Weights of a small mixture-of-experts language model, trained from scratch on English Wikipedia: 42.1M parameters, a softmax router.
Below are experts of layer 7 (counted from 0) of a mixture-of-experts language model. Rows are named router (the router's row for the expert), up (a neuron's input weights, with its number) and show model dimensions 0-191. Each number is 500 + 25 x the weight over its row's rms, rounded and kept within 0 to 999. Numbers have three digits each.
After each expert's rows: a language model's description of what the expert responds to; "gets" lists some tokens that make up at least twice as much of what it gets as of all text. This comes from a sample of Wikipedia text that the model never trained on. Tokens count by the router's weight.

# expert 55
router:491502483497532454496435558521506511500497473543479535531500525514473486479489496537512508457459494466471497488459518503523490493530494504529541486502532497543478495484490497461563455539519494530481518462537484492459504504468491514510460532503514518510498489505506509528517463518520517585541477478465460520491475508501501496515458506508516506491472523472486520475504499470483541520489473495518463491546510513481508468472483513490513523487485498542483476457472529542510471496502479488535543525503496484521479514500495518528511536521509477464546493511482490523528528493463523464
up0:488517499488543498506524485482502502548495470472505505495539505519528470458461486499499538504516523480523549491507496509539469471507511527543495473548472499444513517522504494480516490508459500480479540469495494498500487530510520499558505540506480511493521502506510427486438453485489509455531496491482489516504460476486505501525477508521541486523473542542490508525485515530486489496523496453511518457473508463541478476471527477522500471477483494494507505436502508540508487535488488466545509524501511458511523512483521528524463499555483504442497489504467500512497537522514491471
up1:519499527470503529567500497486477478499473440502497508482522490442496464505493529514463508511520505493540460485501483482514495521533543511464465487528536483525502514524462520511490490484486496492486490498534480474555467512496493493476490491532527522451578488487462500510529502529530493500477502465467501504525506507489514509488478507441472487529468481494504504527490534495528530473502504486489534500513475523501541504534472516501521513490508483501503546542486485529532484477553496452503511525482533508487487543498448486507505487479468450547487537468489475463456489528467486520
up2:538550520531509477551520506495518523481503474521507488511536475489520492494487510483474518530484520481525444502519482518516518500515481529508482500525485511487447528494461489550476476498555484541531479491508487480484493517521491489515488501452497463477527478457502509516489484468533504481505445533515458476500469453499475459495493467494527496460509442486451529499485481519519478482466536515465512458539508519521501463526501511502545493520466467555491509483475519456511500508560497466477503492548508525501474523540475536504486455511511530492487473514502530484501513519500499501
up3:491480504491533449510488525469489496530496519466551498540502487493499512484492538492499452514435545497486500448535499524499500494510482472481464480523503503518468530513489520522496504518458471514483478544502496509458488480502525466540534485568504516481500484557484501482492473481558528480506525504513538493495491492480523515477489512486534534492515494526540505494519498481488548518551453489496540507464519483486441495487521480480495514537475535458467492516487503500505490516488535536491516491479477507498468514478504454559539515507490468527526471499479466486499517455502469482
Description: Foreign words and punctuation. Short foreign words, quote marks, brackets and table pipes in lists of albums, songs and titles, such as de, au, no, ".
gets: " | ", "\"", " d", " h", " de", " a"

# expert 48
router:549478538478531492512509518526461540492537487507479525526494483468489521477499527510489535455495530506534497471469529492484493482535519499528524520514503505544500514518520497503546533512488514515461534473533470538479468461480514461487499532511478509495474484463507501527556503517492454486552552500506488519474477490495489493514485512506513498530493553488504488472453520491524531549482483542502484462486545485496516499474470550487514529472494541508473467492490506505481456469528460498510522518502479500537466479496510466519520522451507458445518479489528477486501496523498522457
up0:508539493510506547483489499484519544506506490488500510500558495501465501529497507489493509533477491521464464511538502508531526504494533453442508480490468525505505544513480481521449540516538504530510442512562489487509502533462488508475520510453470484530455544527486479493495532577512491474506489511489507512469496501483510532499475444511493505530538530462497501462473451515512520464488489508501477486534491521497527461489496526475552491510477502488479541534487484459502497516507487464512495476479480495490535473533481496516482489509495498458484470494544501509469483464495538515
up1:457506504502516505500509510488501476491476505527517528510452472459475462469515549479514515505531519480516452442491497514506462480506507535474448515484517493502533502521517501527455511480505506455540531435500535482550507541496521478519490504490550504494478522519511540466520515495479505530488505507496506473507561464488495494501470474451498498489485480464524468483497527490530561546486522486544495502499489542499527515541510544483494464479476481472540507492481530493498464511528470486514509478447505500511470504477503486497502523499529516459532534521467521517479471515477465499
up2:513522476513462538499516494508502513510492527490455435520511486496462535555530473471492472492522514507505493517478463509490524519516515493500531532483497449505495517507510577486521542490510534451462508506492523520472509479515518502497469486530500525472532523488546506472535496522520503505495474488501468506499491505476461515480520477489567483507495459475465498497464556515491500488499459507513467483508489497473457472545526511422506492476544469517488454498500515481551523508538502499463514505544525517518453482506512477476480494528506521536501479471505479498520508483507477524
up3:519462518482473506481503502537481517492514487510492511508504514459506500510482508513495498482509514515542461463490487474577464538536485541550475475478478438510489460478471532475502512517511444488504527494497525471489465453491520498486485462509487465484506477485510484545505515515489515515505500456483504503490506524521526510501484498512484463465497446526523519521541493510493474488516517518530519522474554510538491520477499476470530516527492544510539528481506516476452503522531456508519503487500510498501491516489482483474558555516540486558514485487500460504484522441452501489
Description: Articles and prepositions with the. Articles and preposition-plus-the tokens before a noun phrase, such as the, with the, by the, in the, often after verbs.
gets: " the", " of the", " in the", " a", " to the", " The"

# expert 15
router:514479495457495538509454548504524508481485481514478489535535435493500472463446526535479486499515515488445477473496540505479527462486528508488489488516482490509508511509496477484514491520510474510505516505522459546504512501507503490446491501511498514547524478509499516508507537517510471510531525453507491534463496491490491509444457549521547514491475519462468491493502542503489469514487513543544478512505497477544495502478524501455519458455507511508495506506480482491549487488497490474508535512479461455493481465545483451557494499492477528505533513531526474531503514507522536490
up2:478523482470523486488498507509474460510505514544503508475519511522500494504521501501506483529490538507487519508496489528448493492503526486515517496514509516526494495512490505496525504501477473542502540479498535512519510511472539541466487526493519457466513488515445507503526470477527486500501459470486438517474489466519525530525487529525507529511480525547502479488514499482476509487506547463485504575467509495493524495449506483452459488482457548481460476463496488512525480457485527499475544504553550545486482515490515527548491488515530482485551525533535502511532523509445502497
up3:492502496528523499511489601486470472468485460507504490504506513477542511507534517479495510519479496544485479497497506494498535484449502466498476511453488570500471479503499529523524511478529458491507489521538502506499516510542461496469509495533462525501518456540446523517506527516500471484463459469501477535453473555514497518523493546537497497501528538461472515491492512492510445523481491502518514482506480504549508497454467527458506526503476531521469477524464479484467481492467520507506521493503507525496490495525467493492473525480517532477515516515482480520475517525514498518
up4:491459487510485548518466512483468536504529419520516468500495494522473503469520510481521498472504510501467507548512484492514476513495552537514482516509540511503514501507474495510450500510508508478507515501468483488516515492450474466459499474530519504529494508461506480514458486495516523513465501525480504509481518536500536534512500505518498522478467534466554484552486475473483477519469517512475483529481509523499482529463476481452489480494493451479529498544503531512450528451526491524441440492488508524550475495489485471475549507492537503503517521494508516541501470494501515485
up5:504521480488498508502511528482495514492491488479519514496528482453456513435500501507525509527519524475454510472495513492520492502467525519533513506557523519507497512529501487501483503485483499474463517472508482493506487511565513486553525517457525523488484469491523509489507465491507518461511496486493508480520533485500525495529529439516517498502513499511563520478510468495463505534500474509508540460463550484438497468529536453505419501499486506484482483495506485486487480495532530450503466489514564533506520477500484499508496510467510508547446527533480456488516484488515496534
Description: Section headings, infobox labels. Words inside wiki headings, infobox labels and table headers, such as Personal life, Geography, Election results, Resting place, closing parentheses.
gets: ")", " life", " % |", "==See also==", " list", "1"

# expert 10
router:504516513479494489491477524539477495490538484501494511517535430521484480510481513525485504517498495484446490509487489513461536465468540485527513488523466527502479524571513514477491489545513554505509523501486478508503499508490516506479499530522482547525469451480532480507544522523504492531494496536490492560425454481478477535491499477505512534519510532507470537475483525490505497514493467499554479480522509474496489494504473521478498456518503506509508493494503525460522491476508482462551519509487439499488474478529547503535513524453536456505524462510506466514480493520506495500
up2:507462495485511522493481528503502491465505519482451527512470470508493537536472515501529478549486492497542529516476485559484484439496515519469508526531524502519473493483528477499487513472493485508489469499471496500537513521483505497493517515526492519470473497475447502477477458506457514468483504544447505495489487517510499537483512537505513565477514491534522509527514436473538479496492501499519534477479485486484517535459487534485508534512454489494464526485496495453534463527532472514521536539507516499529502536468539517509449525464537519472482490519478506505478501521493476538
up3:536484522522503496488469503491560500453492548514547531492472449561523462497518519490539485467499492469488501511456493514498450506504472523496507503493538509535509517479523520507451503490485504489496499515542500504483499505493539493499504522486483552500507467526525493505416500486465479464502498492526520522531495463467533495522481488487433518531523494501502520511517440511480495487489522502490479494510482525520488495462488507542531494497493502517490474522474457500500524519544508453497544518530515523463478530520532501518487515508481524482465541505506452459462526479524519525
up4:510483513471500485480508524473559495477525492469465522525535508505510449490442474513464550508508520492483520494477494484502470524495499436495550542498473495468478549468477538493463483497462485508479493526522506508510509513511472518501524473513509533507492435505510570535481482475519467491500518499509518481488488494489506468528490478489488478530530446555530488494515514486500532518507508512503530475476531506520491481515497489449484473515479490488505465507508502545520521526552488519517482456514479491510502497525556512489483478528489506465521490482521497508472535574464476485
up5:541503481551486543470488453472483512458486467518473486533465545561518485536522474535548479510496518537544509501469512512525490472499489490475482510494490489509483535510483520520514507519511411488476476512536486498484490497509528490490508494488520488505545491502530473519501481534487522516517510483507499522471494516438458467489494475494535521477550546487522485515457468507481538511485535538511540491486498491497529505541523486505507516480511454481528454498483466487482518506505503508486477514466579484486504511467506491490500515507521463478470511457506502522488521496532527479
Description: Noun-forming suffixes. Word-final suffix pieces that complete nouns and role words, such as -ary in commentary, -ership, -ization, -ing, plus director, coach.
gets: "er", "or", "ing", "ation", "ion", "ment"

# expert 19
router:520445484507496486492490501522491512504502484526513538527480503518505564475473509528501484471476540482520501488471537491522516502538529526526497493525515477498466492507497495507481527517504459549466524497517478506459498488469583496480469529509492527535461479535508532505474488515503496541489487507494476543498507485483517577486500515517516535493526495459506510484470573475501494514486482490485464491531556518505493500456431532487503471520462518489498466502487467515508460496519509481480487481482511456516493493565510523484475505495517487482527512481485486473453546521496494511
up1:475474517518523486487529462517497543466493495517495524538503519511441447436466471519468480513500511512468482453513501490531488516539543481469478497500523529535495506520509504526500512519484531510530479471492524543493531458510512503450518512553488495522523512515505498496497526487510529537462505500483538504459503464467495517526531502442467499530515490531508512462483483499468485489433545497492514448528499465513473523491506496509473494470473515522493520528484522486500502501511443519538511486516463529486495464442526512503500490504490531552543482476504496527477508496503486505
up2:516508522493501520512469496512475506492478520481496504512538507483507522523490542519516472512538510478514487458499534531459484489494494498497512532532473472492485500483473513496470508468501504485469565489475521513526448476468553507514536502502512503535496509512530523494562481504506503549557506498468464500517552514530513491461499504512512493508487502520473480510523457518468480487446472486481503544469491530504480458510468549495536470496513470586464528496474501509471522502528480477500465518485487468487510484508471472514507499533503477469518547528464483508465498467440521492
up3:478472510473494454522530489482486505539474487549521488503512447468505494447505513496505501467477511482546538521527481512473502512487537497491500484460524453482491483485505451493483518524472503498467497495502488525511448496498526477503518476515442481539510475497495536513490459543528501506503503518463471549478517499526496564493552484531543536499507476475491536508499558486511494511488508495486484522463529551517481505510452461503484488519506504538510506510463489519515514508494488499506481477548494506517516448470527499538457509520509501496468485501537539508468506498458560488
up4:510534482524466510529556493518476534511522468492508519452477468455501519503477536476455503493469546535519486469487502517491505514508499498473529462478497487509460515521491517491486490523478459529514482555509522456534507466472485522536517524550492514472475455490506507495508482498541496489500458493459527513500501493549537519501494513468516531469533496498473469531532533526464543501485495476495484512491555480509507487481526502519487497507512508516458465466453497498520492484471541494516481496483501498508449505571496466522506505450524509486514511542517450485530532514510480481
Description: Consonant pieces in names. Consonant pieces like w, k, sl, kn, bl in names or word starts, such as Ravensworth, Volkswagen, Gershwin, Catskills, Goalkeeper.
gets: " H", " L", "w", " W", "n", "h"

# expert 37
router:494506533476549496517483491494480512468530491516488525487504496441486512422498530480494550494478539477516472494508534508475500514516551507511521500523487474511495512515492531491553525507527532503463522485501489554483466463532533503524513502510493490503476469466507500547537531501497449508516550467524507516479492474514510480514502505523473497513481553498466498495458512493521482510457435534527480502500549486509493488474470535486533491471505538481487494488454512491502476468523470484538494552495484491530468488509529508515518504447519475472516498514512434508513501514512534485
up0:579491496475518494504486487533496503495490548519482441503509465481525504479485501493486489540465486508483477486521568509501514470481505509524479487508531486505536518471481530561491515484503485443484447539517506516537463505491487512464524469521479529500501508524467511550500480499509496555488496495501496511462499466472493508527522485494513520455474508477483487495560527515467488488471468469560500528522438501496501489499537542500465498519501490509469497520513487512523518467533497495489548499496533481482512475507503512521509489472511491487459491499466489576494523478491544517
up1:482452425521505474466493507498472519576481480515491531518517497507478495474511474522469503519464509512469552496527507487485503471501517560511485507499503465492481475497526484514504500514557497469497489494476541519507487514468508525499474515511529476484513504481519517486532526502484461529512480524537492525534501553507476477481513524499480512514476480488489507509548496459482497515473491510547465511516484517500491485502546523481454498544510444485482524470556464517523510465494459500475497477476462478473524544546522482507522498482508531483468441532472500514506489531504476472
up2:467485468491501510492509479507533518492486450514531505513498480462539567513501471512493504511501518547489505510503513505490499522495526511512478503489540464501519459490526490533495497486457514513504485477506541489500488446492478476521554505463480486492492437501518520541473543490467537504480505467482512528518489524492477469467495485508487450508495485520519502541512498505513513518543521543509467486507452503506522472499486461545497516498465448448559515449493511528500492534568496465488524476488504535495503481524548487489518540501500530488523486535509507521468492477460479461
up3:465539463510522529489519532467518519498519472473507508523578486476430474535490514500465472481524503483510537553473514488483506473487492475461508488523496487529477451532486498503499502499515487491456531510494516477505555515503505510481481541523502531479465486488546508502480482537508470468455536480465477510499525498499508499492505508550469552481502476507495472499510537488484497488498541503538498468502504534536509460513523473497466510456467474516500522510499482499559515505451568484504494485498461551493512513514480521514505510501490513502479496509518522453466498488502539525
Description: Quantifiers and of-phrases. Quantifiers, other, this, of and word endings inside general noun phrases, such as usual, larger, several, such, instances of.
gets: " of", " the", " of the", " other", " a", " this"

# expert 2
router:498510519444516478528489498556509511484509464505501503496521464489458509509495527572506539503501475498455490473497486509480540474459534510536520478506454458510477510515517476487510462510482520510502508477538470514482507503496488489479533521512478514518510442516522508539522532529530487546500536516485479553466482432496470534526489508533507516508521514473487525485518524482496484510480445498544482511503499469508446509500497514501496459526490528507478467492510484489520497496519481472500524524483465481497484506529543463497480518479526447483548501509519507515473543495458560508
up0:527494498514487499492456490489488518462510472549519477504482493518467482491508521514494493527492515452574528477513511503502515533532495502483482509524511516499519508509479476479478478485475445526519470533487482517519526527530534532524543495500505504507525518496464520487533505493507521471525486476475524471503504496450510516506474460482520489484506499483502520530549520459502472425511532499510501467521450519488483505505495535473470450520536502469478534487508466506455530492549458533530502476480521513502531491433513516501499505465445467478514512490469480557501551490498484509
up1:492459506497482469514506512496499509505481485504505522447532472482508497498493476456504464503519474526466502526480478532510552468537515490511495511491492520476470479452520525510507499484501460557492521549514503498495506453496485472502488521460500498461507473464482512485493499507528447471529515500506476484525465488514463497499470552503491523488559479544514506473503531499482488510504484484501506524521492554521491493500537555515477453540513518505505503504490473493522518487498486508482552504520540560539454494513541520463520493480485474463509555468519515519476543531554483534
up2:477485497514516484491472506518523501533464518508506527540483484533505506487518501558496491519467488530508431540514426496483507482486446487482493489463523507468456480555511460493493496495486511504483483489521476508547527449514501485527534544510501508477494496552524484535479468468511496495555531520492481444503488501509506516504501523482452537543529512477500463490481507495485469479495481534522504518469493521483525507503481517488492491524492485512486511444488465551526512489513484512515434495498496494500496488502524534494510497466515513468511480440552492537482500512519462466
up3:495467468486491517504495495531522505498461524497488488516533487514478497529499510519547503521501468483513460487485493523500552493497491494499517537520475514488470458525535480467508486487460520448497522456473460509486479471486506514500494510498476518538515437523516483532523551507536497462468476475489544497484545493493442546551481463479505538521489469502494476508548521531507468496491463507514456500451513509512493518510464475472555488533502505539485506488501485512509466551495509482482503491504501477430481504512531498521528523552511468525496484501505487501505493555520529482
Description: Verb and noun suffixes. Inflectional and derivational endings completing words, like -ed, -s, -ing, -ations, and verbs like used, moved, released, before prepositions.
gets: "s", "es", "ing", "ed", "ated", "ers"

# expert 7
router:539439496504507505558511526528456521506522482526498497513522472502499507496508514533505484472506486470500477485496512485518520509524525522543521515526508501517467497542465511470558492528485509514513479456508498504473493489470544475505495507495482513476500512527512540540510483529551528497533491503489442502473487486474508503479431548506500514496541510468506518458509509410508495466456456490510471488503530514490472473494500482491495528517494514518525496466462480509495475484513490424510521506478500467540499464512480517507516516502496511482515528537487505529475509534430501516
up5:505491470498534514504475494513465492471488508481510475520504521482497527532496524535471510513490472510478512463511533490511501484495506540515523486504496513507506491475460518537542488531459489489532496450506469499513535526475500484529508476468494471471549474547483520490489518514549491568473551497506536518536501482489525475493482516509511510481450504484481490521494483504523533536570495491509504499504486493544488483462526490454497489480474507479525487446452507535498494433489524473465494524476517493487500532488481506528562485504477489465534527484451512520460507524556490476
up6:477537526479512491514521435534537531522460508528507546516489486460467504503508520515504478546492507459490526483472523517476535522487456472514526489497529472480456539514505486466517493515485520540517475505511547456520498474504485498528488481470483542513497498525513507521565499495476445505472502481529498503520506458478514512518489553511481546551455506475490465507499523524526479462504493481508481523499509451527488479496498501471455515475486494543495535472467530469490494545500494492496476495494489498518509481465524486474512463454516450520508483481489519510518497510551536493
up7:511515512487507501461525542503471524493497490575490494451489493515483487502495513506546532526468564551462523493497509519499510503527503499544479516530526522524453543509475476506516471527488470494528484496470504504471484495519496484452494541507495470520476521501526523468467499497501518510509491477515474530481494458474541457483471541488526536519508471497489516495531560486497513491507523508476474545495466554482495519492520503463499443489513520497455471480491480496473481460458520530508512533502491535468498532440512536517504509505492523470510539478473487458507531488511500506
up8:456522511442496526525470539509474474501512469450526476508491488475472516486448528523468526466573515472521532448454503520490527498516496469477485519513524497507470515473501480490505488533471479463533487513593483492515533521508501491472534512521471541490524512464508492493504466501477510487505500549533470502503473516477521521502515542502479533486501505494543485523500479498493484496528497510516499488470515496491490519507482498500484504512450501460526482474513525483518496498496529496499438522539507546522470498503461467490499498504457479539497443475492499513476525530519523537
Description: Acronym capital letters. Capital letters inside acronyms and codes, often broadcaster or club abbreviations such as UTV, NTV, IFK, NBL, ATV.
gets: "S", "M", "W", "C", "V", "B"

# expert 34
router:507488480504488519483469541536484490485524486529503512548496461532474499492488516488522491439472493490479526527478509525506516454454489514537518458530515501563497500502488497504597477506497490519482545465525454513487515496508517487497460509479492525505498456482531506497542503528498500539503555503435467539503489502483496535498494552454507510472462512506485499447501502480514521501488470566485501485542514520489500501450471511496536505488470499513521503463481509518526474463555473497520527505504501486526484472533484501519528521498504486471493505501518490494498509549497505500
up0:516500492490515484494492502529510491503516504541478488539511521521505544511514530495523477483477439483489522476499499478494431465511497528499510520530494517542512493488488499526543457488502478496474479474501489496494484482526485526527479463532489524555459507503477496531498471525514512571459481449459505489522465486496530497493509508533449494456513525518498497494478465480487555544494480502510503547511509573489489504523452471453519492493513476502504487556497487495522507481486471531550513511504508494523463488474507548497502526482477512514492512560480540515509463492488502463
up1:485450495499452490487530484536488480482494503502489490537448536529505498500513480459507424490507533485488471497508484459500516475539527506492497494521486525508480541483509533501481510491510478516511486534542505507542488474529451484493509547478493505533502506441508515495509480511521474505496482482445482511495475499460523524484581490476479516513478470510526478533517528466513461493552504497510505498460504520478463496482485517556477483507507487480511505466506500475458457476499479519485491497503495499445549496539481513513519508486524448522504502516504501545497522496551558496
up2:544538496478476481455520533578477486443532489514511491470478526471488528476516489489492529510506524508530511500485479463539487535465463510508473528486527467528502481510515434504524474540504518497509494429542543532540530494547495493476513524460499509524471512487522488481484499520499481520518529487490484514504503475476461463462492475476492466491508504478567502505513497511552487520537469463504514524488503528458518471476482474521514490522480545475503472448516494500485483488520504540498494485474481512522510481480520511489510506537516530491532492517479463498487518497478492526
up3:525511494504543489499493523501533528490481536521479502530489498444542481528492527465514548538480489517531494474479520490504516457510472514506516472517501485471487535537508494482481521455506531534535488481525481496484454527509512497515496475495472505522508476513473535503494520518468500479471521535529528474525539502496472466490505511518466477459557517518481500494484470515493438464435493521477524471483496507484547548479499452524539472526453497490527483446516496477527467530519469462478501493466458492542480480485522479512493522485480526491510533519509491463506520477488524481
Description: Election table pipes. Pipes and capitals after a party or position cell in election and squad tables, such as Labour | Chris, MF | BRA.
gets: " |", " | ", "\"", " |  | ", "\" |", " |  |"

# expert 63
router:547483472530485469527479524486507515505514460542510512513471476498495506487513528521480474446468472472504517503477498522486532478510523505517507455526540499542490547487480481453584503561504516524519500500539508516489452494514517487512493528528493552521491492515539514490502456498563514513525532458457472520502496498473477491513446499482560500497504505481497517475518527465529505494489493535518481502519522560519502492443504492480524498520461511490487484477472493530506479498488495465495533508493483498534474464498491495514514538487484496495480496502474464508490531514434474498
up1:534469508524479565509486503519476486489458460481512463487448482492507517490568504516514514510509500506514488518506535534451469533526540520499542529488484487530483484487500510492540512501511472547517474441481553519451505473468474532509503483526504495501513534467543526484504504487522468493518490515461454498500506522475479516526515523488507517499489476520513527437507557463522472495530513476493463521549478494525458474504518510478499459530537492482485473496489527494496449507481504500507478485481479521482520512460531528465512461486486510483536490528465499510487518531500484488
up2:488507519518529500516517461493470481553551477521493580536508481469429491510486518479554482461489486517465524500515494478466472489494482509533496507497474513537490498459493508509532506516516500496525490489496468497484465522485506490488469506518497545512472495536521516462468463506510536510476500516457491549472512473459559523510519506506510509479483513546495475456480537502523565442505507501503489481511486527546493491535487489526512494491531532491447499502446499464515489519495498476493482500501519472496485511486505516516534485486519450504428499500531480500509506492508502522
up3:482494495526491503490472490520498574482486500556488504498531524500500515529479509508539462491500486482493459526478472509511511522495536526547488505496540519547505512483524473489571528501514481522479537484513486538466468516525478482509516486517524486497471485527480516482479504473486506500522456506509444522484513488492443485490484518470488520510508507492493505505497539466536486473451476509514544459531480501515500511509491505525479526434499498559462496486491528491504544502507519508493453486516509508516551505497478458476528477483510458511534546461470506467461522467470466526
up4:513450488546503529511473482480516504526513546483511521544492502507490530512500466489474513505543494458497504474496528523495461454469553512510469553494482493533532489493501532500493482509523499466466490522516444512494513497522522484486502524450463522498491523451459547504495485499518496453450494497529484476509517516499500539461486468513508492464462483467520523475504519493460465507492464510485509457492540526460499510498500494469471523460514502534499474505424504508485524520525474484511522448561483495502503488487508516532462511489515518523495518529501520506546487457488506507
Description: Capitalized word starts. Opening pieces of capitalized names and words after a space, such as Bar, Dan, Ben, A in Fifth Avenue, Cent.
gets: " B", " D", " C", " R", " K", " T"

# expert 14
router:535493514494500441527463483525466499497481468540495484549496528528502533524465491534530512440461495456504495494487519514516536481522494510483485466516525472505495513499490497467563462505539511523514539507509478480483451484502504447479459495510466540494476498458537519518511477565509466500511510484525474539503459496483458550491460539518523497486483544493500523480531530481481475539500509524503461475505487501515502486461509531496497516496496515516501494478480495485538464485517465501528554543492501478529510501503511532475499560516489499469486518507493477496480540512482498495
up0:466506486457500472507505547511496496531515492476463524507460466489514523504473522510511527425496512525488538489519511512495514493511558503529497511516504511549507480540524491560502503499447536536511531485520469470453514477489505481494493490527485481497537470516508528433516490490464496455483462514495536489516504506531502518505539480496486517507458520458505469468466502518478501520463525514525529514471529524482504538487516490513466505473515462503496499530449505492476514507491461493460499461474514485495512463534523476519527477521463524497507503473526469477498499549499461554
up1:530521468482480503480461515503513500480538492525504498482512533511491489487507536521460498547466463548504478499557470505489451494489547513503492517453491507496474574530512530460473550513472511488499532523480517476486475477479481539477509499429536464493509476499537490523538498466475521477511472520512466505514506534506495456463481485523507553519524493520477523502534494477470495463526498447505461498497500489493472557507497516507478524498505536491518493493488483530534522464510498480487545539527469505471490497551482453519488503478473517520496505491520482480501509513524502493
up2:487417488473485494498484502504457476479485527477505497513506501521487500534524457523531490523497502475511516516496484528538499473486488492522530512499494481533534496500515535505449517482516507468496459485520514484522491508468468478493437512526536495514497516479510524447539452518469542475486513515489478483531506531466506525485475534486498512498501474502502536502492524427461495534476502464563521491487531515485495532487473508498467510493529555489505499488503444489475539475547515481506493466464468512482483456513530483534514533498490463513497521553485536499501469494517474519
up3:546510478480516504537503503460478481499475536502469523478435508465467491481507470492501504504539504490471474516497528490537507487528478508494486532527508485513519497548465511507489474500512471543463492523509510452508535500499496499545536509495483557483510498528539542487514507488482507467514525506488546460514539449501502459472501521471458482522471481541507540468552489506514471499539488482498528476451495486511506473511486494490482467515498521482508539476511544559488492518515529508479485509443466492502471452532480495507500475515468538494499488483501494531477528474468539533
Description: Name-ending separators. Token right after a personal name in sports result tables and lists: pipes, commas, country names, or "(born", "was a".
gets: " | ", " |", " –", " (", " as", " ="

# expert 16
router:541476497497539491515508514503511526492518485499514515524512510488496509481508493556529536475491527490493506475446520508497542518479492510497535488498549481498501503517508504488562464508506500525474527485503485513488473490498511473464448508553477535530513473481565517513535499560502489499530514497521497522492471458479496514497469510505543495506482501492505507499503507453522475510491501521533480516513519468485486470483488543480525454489470565477489501437513479481468449507544447500504538497465516460536480506530480494504496557461502504480496436496490475504482541511467473500
up1:574523507523502514526509471491483499484482513504502459462533504500470521489482496515453457553506498518509515487540509462469459496479528464499477519516515500543495547507463496515497543484503500466509500516511529504543490470500487460474506507493498513487498516507478462502502473520504497472481526506528478510537487503434504522496551467510547520523528487473467502515509500514574521490512448480526507483482521506513462536480490508479524462484523531496464480511517509510494539519452509522500507496498478535505488496514516470481492460458529482505472469476517506507437460513526488565
up2:468472504522528465500455466527535537514457525540509450496484434505536504519515475486485523534520503487512518515507480513524489487470543536532494498520491503507489494483517483516535523472467530514479510480480494481540469503448487492469520505501479498511515508485482489551502516467504515526511477495513522540517508484492475520515536551544514492477501529463480479492489477471526509500498460539499508458502504478447475518569531501503464511479499459478529477497538476484517519477508493515483477506524549507492546460500494494493469482477531501476541505546449496508487459529499548508
up3:500479499461523507511492485500559470495502513522492546507472461440512525517504515481512526501531498443510476514482503478500539501528482465527523435499495526531452501559472525509516511487455490544483516551485456495467484524489545490496499503532479532507508503520461482502475488494513527465526507539500495503480486502495514532506516481479478508480519594460515495558481519485552480508476502486527484476489497501478528547504507449499495517510491506485495470515521511487501429507459502501507516516504497476496519511509501475487536474488533478529503500467465489504479471514531480481
up4:524514531473548455560463445516471486518480486482511502544511486497519530462468480506473522509481526492495531499497468515498486578485508531478486503460490498480485515546506495498514514503476551446511507473505535499494457521512494493489490499540482543503527473484534504482486510561508518482506501489496521531499454432490513539501527533474541528491560502460505519508497502508520514467509481477516512506528481485476480502532510490513464458496538478492435555503499463486530494488502494492512487498462477504527475485508493518461520491485502500547475517527519508508490505504536502507
Description: List commas and pipes. Commas, semicolons, closing parentheses and pipes separating list items or table cells, as in "seats),", "quarters,", "57.9% |", ", and".
gets: ",", " | ", "),", " |", "% | ", ";"

# expert 51
router:510502526522529485535463524535446506500503490538503524512471505521489515487475523559513485427485484476477483496528507522504505462509513499519536463532538468505492486476517495493576485526498502503498513510530498527470516484499504452503489527553483515522504465499521501500532530551531491543524511470471479501476480477498441508471460520535521525493486510484482497445484536484484505531488491550506477467514493476526522500445466504488500492482502523499488505485478480506536499484489481468542483513485467479514479481528499516533480549546484516464519473528483489503482510538469463474
up1:465483500518514508485467487534567504525443503496425523506510498548523487508497486473496495518487527493514499551522495510478504451513505519486514509507520502538482485491482457523559463460508534537498511498457492524451481492464499505512499541544494479498528512488468505490504467500502486500497444492527523482516504488459471489512529510507507523474461506509508516484478518511495485465475506545435513517484508530462471498479487522486521535486477492507500502504454539484493525493489490489515507539482541507481518519454485549470536514482536536469477505525501520469495566469493508527
up2:500502511495498489499494485521503544480493531441495532503513487462492479505468501466529496487515497514469506447518511515523478505478568497530509509504496502510528528484518480524487524503466528514526484517526499494499488498504542487487463527522485522549506479505528475431510485540490488502498481472480477487504478545515526520492504536485528532449474508522547503525529466504520523459452467473480482455461535505540532521442471497475483461507510510534479519478485549484498517552496440477482513500522476499542521522531501505553514493535488488503497477517498511449469513498484521483
up3:526489530475500498544520492498497484519519465547522486465517508447487511514508478509480496486495546515451504445502499510494495515508515466530486512509456499501476521527508479496521498525511527486453464498491501490485512503466517457529510514533507507500515519538508529508504467499515504514471471529494502504479537453474494462466500513498499493489532502494498541510479450444518470524491472502477532534471543537545484516507574447508479515507547532505471482526478486505469499502493472497492521523509549488463518463477477507530536493545502514528493479477484487474509475442460514559
up4:485492508496498512456446520543465475520512513511497532495518538507478511488476512481480509545486469504553472472525532495478501469500502555559529483536471498463506531453440527467503489513514523508500513461494539499475498465515500461457502518533521493526518543494542528485506504523476542535508495527535500499441519479473483494484496492509499465517517490449483528493525500516477468495483452456472514496522456539526479462466517529505503489502492503502537505485480534506478516491491486502495484510486512496524497516490467536475461503518469508489523534483520542508539452507497474467
Description: Digits in numbers. Digits in years, scores and number ranges after hyphens or dashes, as in COVID-19, 3-1, 14–16, plus table cells.
gets: "1", "2", "0", "3", "}", "6"